Experts of a small language model.
Size: 14 layers, width 128, vocabulary 16384.
Experts: 32 SwiGLU neurons an expert, 3 picks a token, a sigmoid router.
Training: a variant of Muon for the experts, 5009 steps.
Below are experts of layer 4 (counted from 0) of a mixture-of-experts language model. Rows are named router (the router's row for the expert), gate (a neuron's input weights, with its number), up (a neuron's input weights, with its number) and show model dimensions 0-63. Each number is 128 + 24 x the weight over its row's rms, rounded and kept within 0 to 255.
Before each expert's rows: "gets" lists some tokens that make up at least twice as much of what it gets as of all text; "mostly gets" lists some tokens that are sent to it at least half of the time. This comes from a sample of Wikipedia text that the model never trained on. Tokens count by the router's weight.

# expert 174
gets: ",", "s", " ", ".", " C", " January"
mostly gets: "½", "rets", " Singles", " access", "part"
router [152 146  91 122 159 157  94 144 106 140 140 132  82 120 116 103 140 150 101 163 142 137 145 106 120 110 148 103  62 119 107 128 130 117 104 124 136 136 137 110 102 158 145 155 145 146 145 116 123 168 138 163 169 127 128 152 119 113 120 163 156 132 126 169]
gate0 [157 136 113 143  98 125  99 147 131 141 136 138 115 150 103 140  96 167 110 181 169 150 108 121 143  96 113 120 104 162 137 178 120 122  89 111 126 146 100 112  61 135 116  92 130 157 114 147  94 139 120 150 139 133 140 138 161 131 142  65 123 126 150 119]
up0 [143 113 117 149 182 148 115  95 112 130 124 148 125 103 109  98  99 195 164 172 127 177 144 138 121 151 143 111 140 128 100 113 119 124 129 124  90 143 113 135 134 151 127 121 164 107 121 138 152 135 136 157  88 112 113 155 136  88 151  88  97 113 109 160]
gate1 [151 140 152 103 174 160 133 112  73 122 128  89 145 111 140 153  86 144 127 126  92  98  93  97 125 119 177 140  96 121 127 146 147  98 136 113 105 128 138  77 133 129 116 137 105 145 195 132 117 117  91 107 155 106 119 140  92 120 153 132 105 157 105 113]
up1 [105 130 151 123 103 136 122 162 104 121 142 138 107 113 119 150 145 143 103 151 176 112 143 173 127 147 132 129 132 121 120 122  96 101 137  83 145 114 105  77  96 122  90 128  78 120 150  54 126 127 110 207  95 143 141 147  82 135  93 100 152  85 126 103]
gate2 [ 90 124 107 137 170 131 108 117 125  98  97 134 117 146 109 123 151 168  89 111 115  94  98 100 161 112 143 126 105 138  90 130 150 116 126 209 105 114 132 113 126 181 147 103 143 117 126 150 143 191 131 125 138 154 145 132  70 139 117 117 149 126 118  99]
up2 [143 115 113 156 151 103 107 143 107 167 122 140 205 104 155 105 166  85 108 139 114 122 123 105 111 131 123  99 127 126  99 134 118 160 150 102 159 120 125 131 131 108 138 131  98 133 129 130  99 102  97  90 135 129 133 131 138 151 178 118 164  90 182 126]
gate3 [ 68  92 155  99 151 116 144 143 119 138 163 119 114 112 139 117 143 102 130  96 140 147 149 148 144 106 135 106  64 138 136 119 157 124 105 129 103 103 164 107 134 122 122 124 160 158 145  67 100 163 131 136 103 108 136 167 127 120 128 142 175 151 105 162]
up3 [128 151 140 139 126 138 122  95 130 159 129 126 135 136 132 113 143 171 130 107 114 126  79 120 150 125 132 100 158 148 142 140 109 120 116 160 152  68 107 112 174 116 160 104 117 131 100 164 141 173 119 151 135 138 170 121 132 145 135 130 128 146 170  81]
gate4 [133 175 107 129  93 149  97 131 142 116 168 143 149 107 117 164 142 158 136 129 105 189 150 131 138 134  94 113  97 115 132 101 128  90 154 167 117  92 142 126 147 129 126 112 149 126 154 130 119 146 140 108 170  91  73 158 135 113 140 109  88  97 136 104]
up4 [166 152 118 125 133 132 145 121 117 108 110 130 133 113  92 147 157 156 120 143 132 161 142 177  92 147 112 145 104 120 148 136 151  94 119 132 140 134 120 119 144  89 122 144 157 157 155 169 119 147 125 117 149 136 103 126 189 106 106 140  86 143  53 122]
gate5 [140 166  94 189 127 113 118  99 132 139 108 149 114 161 137  89 113 128 107 143 130 104  79 110 158 120  92  94 100  95 128 110 128 111 116 173 152 146 161 110 104 113 149 126 113 116 149 145 148 163 106 115 131 171 127 119 141 126 133 113  83 120 126 162]
up5 [165 145  97 120 142 156 141 135 102 155 177 117 132 120 103 135 128 123 112  71 116 137  91 101 110 132 116 157 144 109 125 137 113 100 132  99 156 135 113 142 102 152 159 140 163  92 131 148 122  23 148 103 114 158 155 100 123 127 134 181 160 125 149  96]
gate6 [141 118 130 115  79  87  94 115 145 120 149  91 111 154 144 133 129 108 154 192 157  99 115 119 120 154 127 178 169 108 120 156  85 109 117 149 121 142 116 115 125 111 139 104 124 161  95 141 137 156 145 125 117 128 158 128 140 121 117 177 156 110 119 125]
up6 [139 161  84 126 158 100 127 143 114 128 112  89 122 123 111 132 140 117 169 131 119 184 144 104 135 150 102 136  91 103 123 122  97 117 144 115 136 102 118 161 118 120 142 131 103 152 168 132 119 157 134 145 129 110 105 149 114 154  82 154 137 146 127 146]
gate7 [139 163  83 128 118 122 142 134 127 112 112  92  74 116 124 131 143 162 139 139 163 139  93  99  77 110 113  92 106 151 118 153  98 142 115  77 134 172 136  85 133 105 134 103 121 135 149 132 137 153 131 100 143 154 133 144 119 115 104 142 151  75 132 138]
up7 [125 108 142 116 112 120 159 155 139 135 147 174 136 122 117 159 125 159 153 130 115 157 140 140 108 134 132 154 136 136 128 129 176 143 123 119  98 140  87 132 157  98 143 112 186 132 150 133 103 135 150 155 150  93 113 120 111 131 120 202 138 196 115 132]
gate8 [135 119 125 107 157  93 111 143 123 160 154 115 108  74 123 141 114 150  87 137 157 139 112 130 134 137 140  87 181 127 108 119 158 145 101  77 112  82 144  91 144 154 143 136  86 145 119 137 112 167 138 146 121  76 111 138 142 157 128 155 155 141 133 133]
up8 [ 51 118 125 133 158 134 113 102  90 116 141 114 150 174 122  81 107 136  98 103 111 129 158 179 124 153 140 155 118 151 116 153 130 139 152 133 121 101 119  87 134 107 108 117 115 166 106 170 117  89  71 115 129 136 125 138 147 108 153 168 165 158 138 158]
gate9 [135 113 151  94 135 139  96 160 122 148 124 145 139  96 123 136 113 165 144 157 114 123 129 116 119 142 148 124 126 152  87 124 122 114 124 131 134  68 123 153 169 110 116 127  89 133 145 105 129 116 116 146 142 130 123 174  88 127 117 142 158 136 172  79]
up9 [ 91 138 150 127 170 111 206 140 106 134 135 131 140 155 150 171 133 184 158 141 128 155 149 128  96 156 130 102 132 117 107 143 118 116  99 168 128  86 129 142 146 101 121 130  68 135 120 136 133 138 110 125 155 170  93 135 132 124 110 155 147 115 130 149]
gate10 [133 137 111 119 102 155  73 115 160 137 155 115 148  94 135 112 154 100 135 161  94 163  70 134 150 117 144 122 136  94 160 135 134  96 145 121 134 101 118 108 133 146 152 140 177 139 124 122 148 106 113 141 119  98 142 114 153 118 154 137 129 128 163 133]
up10 [119 134 129 127 113 137 141 157 105 137  70 132  80 155 132 123 141 162 109 138 142 103 137 154 121  97 181 141  98 127 127 129 114 124 144 109 102 115 109 137 112  63 180  97 119 129 101 145 134 157 144 159 164 174 145 123  93 126 116 110 142  69 101 132]
gate11 [ 94 131 104 105 116 163 116 156 145 145 169 152 110 120 195 114 107 161 108  77 103 130 135 138 122 111 144 127  44 125  74 111 150 178  97 146 129  97 131  87 134 114 114 140 135 147 139 119 122 120 107 122 146 139 116 147 155 143 108 137 145 152 123  90]
up11 [144 137 122 135  94 123 135 109 153  97  96 143 119  84 101 145 180 163 124  73 131 177 114 148 149 172 155 114 118 130 109  94 149 129 158 114 124 124 150 132 112 103 119 147 136 149 106 138  84 140 132 130 130 161 164 118 109  92 151 129 166 102 165 107]
gate12 [112 115 144 130 148 145 131 133 132 143 112 133 145 130 144 113  98  94 162 141 145 185 125 117 136 163 152 122 133 120 120 169 148 107 134 139  57 120 181 101 109 166  95 141 144 142 125  98 113 141 110 156 163 153 152 101  95 128 105 110 139 136 131 171]
up12 [138 112 136 137 163 111 114 132 154 139 100 127 123 114 127  88 185 116 157 176 105 161  83 151  85 113 132 104 142 144 154 100 124 164 108  97 143 160 113 120 118 115 127 124 122 109 111 129 173 134 139 126 123 117 100  72 110 164 131 136 131 133 138 124]
gate13 [116 174  95 160 127 134  74 130 139 125 147 179 132 102 128 134 155 131 143 168 123 163 143 122 111 159 105 117 115 132 123 136 156 148 140  82 129 160 114 109 131 174 138 165 100 107 117 114 102 188 124 164 157 135 133 154 150 120 127 156 137 102 120 176]
up13 [135  97 138  94 115 154 149 124 146 112 129  99 103  92 117 126 120 121 156  92 111  80 131 109 176  98 118 126 115 150 141 140  86 101 114 139 107 133 118 163  84 128 170  96 113 139 127 118 122  71 139  77 133 109 103 161 123 158 165  90 142 134 177 112]
gate14 [ 94  97  97  94  91 153 158 108 137 106 120 102 105 149 162 177 135 128 127  88 129 148 153 135 155 107 170 122 142 119 142 109 135  92 104  77 135 124 186 148  93 127 138  79 113 169 169 111 131 103 144 128 126 124 112 137 116 144 135 137 116 156 149 165]
up14 [173 140 130 123 166 136 142 102 107 138 128 151 150 115 110 118 150 148 147 110 163 116 132 119 163 120 133  99 150 110 160 127 161 142 166 179 174 106 103 144 142 128  92 164 163 124 147 107 114 117 102 172 125 150 119 107 110 134  98 123 176 130 137  90]
gate15 [157 162 108 128 145 147  82 131 133 132 151 117 121 111 165 136  68 141 146 108  98 146 125 127  84 112 106 107 121 137 141 161 116 177  92 155 138 131 134 119 127 140 147 113 156 136 137 154 128 137 161 152 154 137 166 131 138 139 171 109 142 125 153  81]
up15 [100  98 123 170  93 108 162 177 140  95 158 160 154 106 125  99 111 142 130 143 144  82 103 145 165 100 135 109 132 116 113 139 130 125  75 144 128 111 155 139 174 122 131 105 111  87 141 120 154 134 115  66 165  80 142 112 131 146 112 144  70 157 115 102]
gate16 [130 136  94 142 145 178 113 138  91 150 114 152 126  87 127 123 144 122 124 124  85  87 138 117  95 101 120 127 190 111 154 156 130 139  79 150 152 117 124 153 128 152 111 125 144  84 154 162 101 106  81  74  89 119 120 135 135 114 136 132 152 168 158 157]
up16 [ 94 109 166 163  85  89 142 121 112 138 146 114 156 127 150 101 112 186  87 120 117 120 182 134 159  91 123 139 102 141 114 137 159 168 159  76 134 135 109 148 175 115 119 114 158 118 162 112 149 146  77 132 160 123 127  88 100 152 134 142 148 130 122 132]

# expert 170
gets: " ", " $", " +", "+", " −", "°N"
mostly gets: " $", " +", " −", "°N", "{", "—"
router [161 106 126 119 113 137 115 137 106 131 115 116  84 111  98  69 109 113 108 167 129 130 121  99 143 125 148 102  81 122 137 115 148 144 125 129 103 141 136 121  96 136 176 144 166 131 124 119 104 149 133  97 137 150 120 179 107  94 139 148 119 110 116 113]
gate0 [128 116 135 161 132 151 134 134 128 127  94  96 112 142  80  98 127  65 126 121 108  89 115 120 125 124 107 114 155 118 105 109 137 137 124 144  85 145 139 150 130 157 187 106 125 116 153 146 106 141 121  82 114  81 150 165  96  85 164 113 150 109 162 158]
up0 [151 116 138 170 111 160 119 142 134 143 101 105 116 107 114 133 116  73 131 139 128  95 106 153 115 123 122 155 155 133 128  91 154 120 123 136  72 142 158 161 121 161 147 131 149 145 109 105 131 146 125 118  97 141 135 148 135  52 125 137 127 116 110 154]
gate1 [160  76 126 150  76 118 122 152  90 150 105 141  92 150 127 113 123 128 106 158 125  98 143 148  96 117 165 145  89 118 143 133 107 138 121 143  91 113 153 115 112 113 147  97 124 130 154 189 135 124 130  69 143 100 115 152  86 110 112 140 128 121 135  93]
up1 [ 76 168 123 151 133  97 161 134 139  96 155 115 160  76 136 113 166 104 103  61 124 170 118  79 145 149  98 126 160 132  95 117 166 130  93 160 137 143  91 148  95 144 120 123 148 148  96 106 126 143 130 116 123 117 127 138 131 132 116 148 158 159 147 144]
gate2 [160 180 158 135 168 108 123 112 146 110 107 134 113 117 175 160 140 138 129 120 135 113 120 121 128 117 127  71 128 166 144  95 119 129 120 102 119  93 178 165 132 128 194 118 151 151 149  89 121 152 151 149 129 108 118 138 131 146  66 148 113 133 147 121]
up2 [131 138  94 113 161 144 102 126  98 133 109 114  82 144 147 121 132 152  75 155 150 105 111 132 120 145 144 138 173  98 126 134 137  93 137 172 131 138 167 103 145 125  98 210 130 100 121 136 138 134 115 132 117 153 107 140 137 123 124 119 142 106 139 191]
gate3 [163  93 158 147 111 172 132 135 119 113 152 123 121 134 131 103 134  99 131 134 150 156 118 120  57 134 114 134  81 132 142 128 148 184 122 130 155  99 155 167 142 130 134 136 117 138 111 136 151 146 123 129 165 157 115 122 156 114 141 124 111 155 169 125]
up3 [177 127 104 146 142 163 104 117 101 118  82 129 164 127 129 112 137  83 115 116 132 108 102 126 120 112  86  69 109 146 109 124 146 160 105 122 128 114 191 125 123 113 117 131 125  89 158 142 147  84 133  71 181 131 111 143 112 134 182 125 141 104 110 131]
gate4 [135 136 132  98 106 127 141  81 120 127 137 134 143  77 148  76  97 148 119 125 135 127 109  54 169  88  94 125 140 128  95 131 115 132 114 142 127  79 100 145 123 133 143 107 133 115 110 123 140 190 175 130 130 157 139 137 141 126 122 148  92 122 152 158]
up4 [118 111  74  97  90 145 111 120 155 117  99 160 110  97 117  86 129  78 130 152 118 143 110 101 184 144 101 119 124 101 119 146 134 129 126 150  90 164 129 123 126 110 107 132 133 111 138 189 180 177  87 105 145 168 125 126  83 112 127 141 106  92 119  99]
gate5 [171 112 154  97 166 116 139 114 129 125 119 161 134 134 112 113 176 124 128 144 108 172 141 108 153 126 130 119  45 146 133 129 137 139 112 144 103  76 125 141 123 167 145 121 191 134  99 131 101 137 158 108 156 111 146 159 117 115 122  95 117 150 122 143]
up5 [130 143 150 148 187 140 137 132 118 148 141 136 191 135 121 109 157 128 117 129  99 134 127  97 171 158 120 133  80 142 129 110 144 142 125 130 106  95 135 115 155 158 133 112 156 148  86 122  99 118 142 121 119 111 127 161 120 141  95  94 137  99  94 128]
gate6 [170 164 130 100  82 119 112 116 133  86 117 157 121 119 125 144  70 161 125 141 169 105 136 122 121 101 147 131 131 163 114 106 116 162 136 104 161 125 106 113 108 132 172 105  95 162 135  82 101 198 155 133 126 132 103 139  95 126 132 120  98 152 116  88]
up6 [ 95 142 134 129 150 132 130 126 139 144 183 136 129 129 125 114 142  87 120 112 104 162 108 119 149 169 134 116 141  93 187 127 154 145 119 119 128 135 135 144 158  76  96 120 133 139 146 103 193 104  85 137 125 130 104 162 113 142 111 124 147 100 116 127]
gate7 [140  65 126 111 152 157 145 144  97  73 148 116 113 117 149  97 110 163 106 131 121 123 149 114 126 119  99 127 113 159 147  91  99 151 134 113 116 113 142 143 106 131 108 125 125 139 130 189 138 117 142  94 157 139 115 137 114 118 161 160 121 109  63  81]
up7 [114  97 116 125 150 142 122 132 121  98 122 101 104  93 200 123 108 138 110 139 141  99 165 157 105 137 123 116 123 128 150 103 110 136 148 124 129 133 158 120 123  95 121 123 136 134 115 150 171  95 131  90 114 147 105 123 113 134 162 119 163 131  89  60]
gate8 [116 112 151  87 124 168 101 126 162  99 134 159  84 154  98 112 113 137  97 153 126 113 163 122 127 125 165 142 147 130 101 116 111 135 108 108 128  97 153 107 162  80 124 148 166 109 175 120 153 152 121 123 143 139 154 151  99 118 104 116 133 126 117  91]
up8 [100 131 113 110 143  79 153  96 118 165  81 116 107 129 124 126 133 108 122 106  87 142 134 107 143 150 100 157 132 122 114 129 165 126  98 131 119  93 137 150 161 112  99 138 141 101 140  92 145 125 115 130 114 149 109 112 136 127 156 144 165 143 116 155]
gate9 [130 105 114 108  85  78 132  99 131 120 111 117 153 159 108  76 130 102 152 126 149 161 135 122 126  92 128 144 141 135 121 115 100 128 142 142  73 140 146 110  88 120 198 124 163 108 132 139 120 222 167 128 146 129 173 175  84 122 148 133 100 134 121 114]
up9 [133 179 131 144 151 133  91 167 135 143 132 154 122  96 167 184 133 147 137 162 128  90 104 111 127 149  93 106 171 105 127 145 126 124  74 138 150 120 135 150 126 137 105 140  81 139 131 130 131  35 129 153 116 129 126  96 161 147 146 128 142 120 140 154]
gate10 [132 164 133  95 113 139  99 116 146 168 114 133 129 126 150 115 102 172 141 135 137 124 118 134 156  97 114 120 121 112 114 137 171 153 133 147 120 105 108 131 122 174 160 122 147 128 149 124 120 154 133 117 133 108 148 167 118 102 127 122 108 140 138 167]
up10 [131 161 126 142 120 123 104 143 148 152 144 125 145 118 116  93  79 169 120  90 125 115 172 118 107 132 185 102 112 183 147 115  99 126 111 105 153 103 143 146 142 155 115 100 150 118 130 140 161 130 126 118 111 156  91 121 122 125 123 128 118 145  74 121]
gate11 [139  94 134 114 142 105 148 141 118 107 142 124 120 123  91 102 116  86 125 169 130 117  86 135 113 104 111 129 156 153 135  90 109 100  95 167 119 118 162 145 104 115 171 140 112 110 155 111 167 109 164 146 116 124 136 150 119 110 130 123 135 127 137 124]
up11 [128 100 138 112 123 133 132 148 117 140 135 133 129 138 129 114 146 170 144 131 114 115  92 131 127  78 135 116 119 131 159  90 171 130 106 116 128 104 165 138 132  98 107 112 121 131 105 113 138 129 174 155 107 152 143 117 110 103  78 100  99 152  93 125]
gate12 [111 124 131 131  89 122 155 175 107 128  98 139 103 122  93 168 123  95 126 125 158 123 128 124 109  92 142 145 141 136 129 113 151 129 154 130 124 147 164 151 100  69 158 132 138 152 147 122 115 171 143 140 145 134 126 153 116 129 147 160  97 136 151 132]
up12 [135  83 104 127 147 112 149 152 153 104 105 151 135 111 130 171 146  78 147 103 158 138 142 102  94 127 140 156 145 136 141 137 135 106 128  81 146 166 154 157 127 136 115 139 145 125 126 138 162 123 155 136 110 110 129 119 153 143 168 136 141 115 109 180]
gate13 [128 122 144 134  58 131  89 119 123 119 159 100 133 107 113  83 106 109 150 120 141  99 122 102 131 125 143 165 131 184 147 152 145 105 111 132 163 117 100 155 106  95 155 114 155 163 114 160 107 173 105 127 136 170 151 146 117 134 107 123  94 171 122 141]
up13 [109 109 115 144 124  86 134 152 161 150 147 135 128 136 165 141 147 134 157 153 124  95  99 149 120  99  77 104 143 137 123 145 114 111 118 165 137 142 115 120 123 147 106 148  98  97 102 131 141 144 151 134 128  85 131 138 157 107  96 189 144 129 166 125]
gate14 [101 117 128 125 114 162  73 114 123  83 107 145 143 122  49 151 114 107 129 174 134 103 145 104 136 109 128 122 115 167 134  89 119 101 118  78 104 133 166  81  74 134 117 120 115  95 140 115 137 155 109 126 141 149 132 143 113 112 137 143 114 133 117 160]
up14 [132  73 119 172 118 106 149 143 115 113 167 171 126 135 125 128 173 124 107 129 138 162 145 137 133 165  98 145 101  71 158 136 153 163 147 167  94 109 124 187 110 122 132 101 167 145 138 143 120  97 141 120 158 139  97 129 103 102  94 142 111  92 137 124]
gate15 [100 128 126 120 173 174  72 138 109 136 101 150 114 129 115  94 109 112 103 127 100 139 110  76 121 139 104  97 157  87 138 117 154 140 114 148  92 133 117 133 106 123 146 130 119 136 120 163 113 134 122 105 101  79 117 172  83 141 147  97 128  92 146 126]
up15 [113 142 134 131 191 144 115 120 124 148 128 127 155 107  96  93 107 133 122 115  93 146 125  78 123 144 119  93 153 111 149 138 162 118 108 128 123 117 113 121 148  84 157 153 132 116 118 167 120 151 112  90 101 148 127 145  93 156 157 114 104 110 127 120]
gate16 [140 132  88 158 147 125 101 134 122 117 118 120 115 143 158 114 158 125 149 109  96 144 148  97  95  98 118 104 158 130 140 146 122 143  82 134 119 157 110  99 111 145 160 133 112 142 132 167  96 162 115  83 135  81 154 140  81 105 137 123  66 106 186 108]
up16 [132 130 116 148 149 122 106 131 121 124 144 138 121 130 119 104 135 105 145  95 127 131  92  59 128 149 119  84 118 138 142 124 157 147  90 129 136 139 142 150 118 150 145 143 114 123 127 153  87 192 137 103 145  70 175 118 100 126 116  79  84 118 122  98]

# expert 149
gets: " ", ",", ".", " .", " −", " •"
mostly gets: "/sq", " −", " .", "care", "″S", " Among"
router [168 146 102 104  98 155 102 147 136 130 122 131  71  64  98 114 129 141 137 149 148 147 125 111 111  91 147 103 123 128 134 140 132 154  81 124 117 150 127 124  98 151 170 130 160 176 125 134 120 149 147 127 162 156 137 131 137 123 157 130 114 161 126 139]
gate0 [176 114 108  88 127 120 119 151 117 161 146 123 119 111 154 157 124 132 149 151 144 111 121  88 130  74 129 104 100 187 130 104 136 172 104 128 121 132 127 141 125 107 146 130 115 141 142 115 137 165 119 115 117 140 144 131 130 116 125 135  90 123 144  97]
up0 [ 77 109 120 150 124 105  80 124 169 109 117 139 122 152 142 138 128 125 140 125 125 134 120 177 157 179  97 159 114 105 111 160  80  88 138 120 142 120 181 114 135 187 104 114 161 127 142 137 118 116 132 119 107 110 132 110 125 101 114 105 142 125 120 151]
gate1 [133 137 144 132 120 132 178 128 124 112 101 119 106 127 140 130 180 129 131 145  97 159 100 159 121 137 105 143 140 139 119  94 123 105 118 104 129 168 147 120 102 144 143 154 108 125 181  86 128 161 131 108 177 188 120 116 102 189 160 146  80 140 144 142]
up1 [143  97 136 137  98 112 114 142  99 122 170  86 166  92 140 117  87 107  89 104 176 118 157 125 167 105 125 169 110 122 120 129 124 135 128 158 140 120  97 147 106 131 149 106 111 152 122 118 119 102 181 120 122  77 144 175 139 140 136 148 188 125 116 100]
gate2 [151 139 149 129 102 132 141 117 133 135  97  81 111  83 124 138 199 139 156 118 124  98 121 125 119 116 152 133 130 108 128 106 158 127 126 156 103 199 127 113 124 123 116 129 159 156 132 140 122 165 117 135 142 117  92 160 106 100  88 143 127 171 134  99]
up2 [134 150 147 134 109 126 130 104 113 128 149  66 135  74 109 111 168 150 154 133 118 154 150 148 136 131 172 122 125 127 150 138 132  91 150 142 146 125 107 103 100 109 109 146 131 126 143 105  55 107  96 122 125 133  98 156 168 127 101 116  98 161 174 103]
gate3 [146 108 145  94  80 146 148 143 129 139 166 142  86 123 125 156 119 144 126 160 160 109 103 105 129 115 119 140 122 138 141 118  84 155  82 116 101 127 129 155  93  77 120  84 128 137 111 116 139 132 134 173 122 133 109 131 110 100 143 170 117 130  90  99]
up3 [148 169 120 142 152 128 103 138 146 138 136 115 130 125 112 114 111 160 113 127 141 142 103 157  76 134  90 128 124 139  67 120  91 127 116 154 160 104 103 115 122 140  93 119 108 131 141 173 146 124 113 132  85  66 112 105 111 128 141 104 120  90 103 173]
gate4 [173 101 163 171 141 143 143  94  99 107 114 133 124  90 113 139 126 139 120 159 141 123 161 133 138 134 104 173 105  99 113 129 165  99 136 154  93 108 127 167  84 111 139 127 135  94 121 123  98 155 113 115 161 108 101 154 124 146 132 143 164 124 123 133]
up4 [115 163 155  85 128 124  84 125 176 148 119  99 143 188 154 147 110 103 151 106 140 133  79 111 148 145 130  87 126 154 126 112 135 113 141 114 135  91 136 112 171 118 110 145 127 156 124 171 113 119 146 152  57 129 134 114 102 105 148 147 106 117 167 106]
gate5 [162 135 127 108 118 158 112 130 128 148 137 173  94 120 146 128 154  92 132 145 129 127 132  87 137 105 156 145  78 126 134 107 151 149  70 144 151 142 141 165  86 162 145 130 147 136 137 171 144 114 142 129 113 130 125 168 130 107  73 117 135 133 119  87]
up5 [124 121 141 104  96 144 126 158 123 131 146 132 133 149 157 113 147 104 131 159 170 124  76  97 135 125 137 138  97 152 147 121 132 154 147 138 122 134 123 140 111 208 148 141 122 138 128 135 167  93 133 134  95 115 124 139 122 120 150  97  96 122  93 155]
gate6 [155 102 113 143 137 126  86 128 136  98 140 102 132  96 108 126 140 162 122 171 111 152 159  96 106 139 125 120 123 181 106 150 117 162 105 112  66  91 102  97 120 150 147 145 157 121  97 154 130 130 109  91 100 112 107 119 122 105 144 122 109 151 114 112]
up6 [107 120 121 145 125 142 150 135 126 130 130 200 127 168 163  84 145 116  99  92 136 156  97 117 121 105  92 138 141 130 143 124 123 124 100  92 158 131 178 149 138 115  99  91 111 143 151  99 166 116 109 137 128  88 128 142 122 139 142 119 146 137 134 165]
gate7 [ 95 110 122 107 100 158 130 140  97 116 154  83 182 134  73 155  77 158 134 144 139 141  99  92 141 147 140 138 145  89 162 138  73 119 123 157 184 102 133 124  95 128 132 152 143 152 123 127 102 143 126 147 138  89  91 139 153  99 157 142 133 102 133 127]
up7 [103 137  96 120 130 100  93 158 148 136 124 110 132 151 106 123 163 107 105 116  59 145 118 136  91 109 153 102 120 103 156 141 132 102  99  88 151 128 122 111 132 175 135 112 134 158 139 125 134 135 136 101 119 106 152 128 116 138 154 138 140 121  71 175]
gate8 [154 123  94 150 109 169  93 130 142 149  89  80 122 117 134 185  73 153 115 149 121 135 126 112 143 124 202 141 135 128 113 124 121 134 155 114 118 120 123 116  95 124 160 108  95 155 129 139 118 107 147 117 148 178 123 144 120 126 153 121  96 143  96 171]
up8 [139 128  83 130 137 103 142  90 126 113 162 100 144 149 139 118 131 171 137 108 115 124 142 174 118 142 102  92  84 135 100 107 159 108 155 132 162 135 111  96 136 130 132 119 144  93 127 147 105 156 110  81 132 103 132 122 141 119 125 123 163 147 114 138]
gate9 [143 125 121 142 161 134 135 166 178 150 131 160 102 106 103 150 120 145 151 123 110 166 132 141 107 167 130 110 136  60 106  90 128 167 110 122 145 150 106  77 118 117 137 102 131 125 121 153 103 162 137 151 123 108  98 140 162 104 107 121 155 120 144 123]
up9 [120 105 142 124 113  93 138 102 145  90 112 128 147  94  99 119 164 171 174 201 124 123 122 127 108 130 146 154 145 138 124 118 116 106  96 173 136 119  94 124 106  97 149 116 164 128 147  95 172  99 122 108 151 133 101 144 120 119 103 164 102 151 137 142]
gate10 [ 94 170 148  90 121 164 147 155 148 120 140 110 143 154 117 144  77 129 149 125 147 158  93  97 123 127 118 140  98 121 147 104 118 161 112 110 126  95 108 114 147 135 102 133 115 126 131 152  91 135 105 130 129 141 104 139 151 130 128 125 145 114 129 112]
up10 [141 108 116 114 116  89 110  99 117 136 115 107 169 147 114 177 119 115 140 140 131 106 103 133  99 126 136 130 120 141 112 106 148  83 114 113 131  94 110 136 115 108 133  90 116 138 117 129 131 150 137 137 172 140 126 129 156 108 148 113 109 122  90 158]
gate11 [134 126 133 134 121 168 109 118 110 110  70 161 112 104 109 152 117 105 116 171 187 103 117 122 106 138 156  96 172 101  90 106 120 134 133 122 176 141 157 131 107 103 130 129 107 125 121 168  87 129 147 126 125 181  99 144 140 123 145 155 142 141 124  96]
up11 [128 116 173 142 194 115 156 189 147 153 136 132 154 133 113 118 108 138 134 125 115 139 142 137 114 153  94 138  99 113 114 149 157 146 109 159 102  98 137 136 136 158 116 101 124 104 125 121 141 118 144 147 100 160 129 124 121 122 139 110 120 104 116 108]
gate12 [132 157 117 161 160 166 104 133 131 151 160 125 131  93 140 107 145 103 129 146 114 154 110 120 139 140 143 164 121 144 126 111 141 141  77 153 161 141  92 135 113 157 131 106 142 136 135 133  84 191  88 142 173 130 120 100 163 112 102 173 119 121 120 149]
up12 [132 169 174 137 171 144 121 102 121 143 138 139 134 130 139 113 131  95 151 165  99 101  98 114 119 132 147 180 114 139 108 133 144 147 101 189 157 112 120 146 154 136 142 117 121 111 129 134  77 182 151 139 189 113 173 108 127 107 112 116 131 125 111 133]
gate13 [176 158 133 127 141 177 116 145 101 144 103 143 133  91 101 185 166 119 165 106 119 153 176 120 121  99 147  92 137 136 120 142 136 165 112  82 123 158 163 125 133 122 145 137 141 149 130 142  95 168 118 117 129 118 139 163 135 119 146 111 108 132 145 109]
up13 [149  85 159 131 168 131 124  62 110 130 121 159 124 161  94 120 141  87 123 105 136 135  97 115 112 142 107  99 121 166 136 139 119 155 122 142  92 115 151 142 147 139 144 132  98  99 111 159 139 117 107 139 112 160  88 141 123 147  90 130 123 147 154 101]
gate14 [137  79  81  92 136  97 110 142 140 129 116 144 119  86  67 110 139 117 142 119 134 140 115 134 144 114 144 135 133 158 110 103 157 133  68 121 142  98 121  87 123  93 121 114 113 113 162 111 148  68 123  99 135 105 148 102  90 123 100 143 169 101 113 139]
up14 [169 114  57  90 126 109  93 146 143 147 145 113 137  94 100 138 106 130 142 112  98 147 156 163 111 115 117  84 174 154 153 107 161 113 100 136 122 128  75 115 104 151 119  84 154  98 116 116  83 138 155 106 101  90 145 126 153 129 168 143  96 147 122 154]
gate15 [156 175 170 119  94 121 147 109 148  96 139 133 133  92 131 141 105 135 102  93 129 140 176 121  92 107 156 106 143 186 146 164 139 184  82  98 118 128 118 175 131 135 132 116 154 133 124 128 133 155 107 139 116 111 116 124 134 136 146 133 146 138 135  86]
up15 [128  77 161 168 122 152 117 113  73 173 122 132 114 151 108 127 137 149 195 151 130 135 112 135 131  98 163 133 115 115 110  99 105 105 169 145 139 122 133  78 119  82 147 110 112 112 116 126 106  94 152 161 142 157 150 140 147  96 127 129 117 152 126 143]
gate16 [143 151 151 117 127 129 154 141  83  52 153 136 123 108  95 125 106 114 138 108 158 143 139 109 110 101 117 164 110 128 122 120 134 144 123 151 124 162 150 121 136 148 152 178 111 140 134 165  96 144 116  94 165 114 121 131 150 105 152 165 138 150  90 151]
up16 [ 88 104 147 179 114 183 143 134 173 131 123 155 108 133 137 136 152 145  96 174 120 181 132 123 137 168 100 109 126 133  79  93 140 137 160 144 110 151 158 173 126 109 150 130 134  93 104 130 158 151 123 131 108 129 117 114 120 150 115 177 161 132 114 140]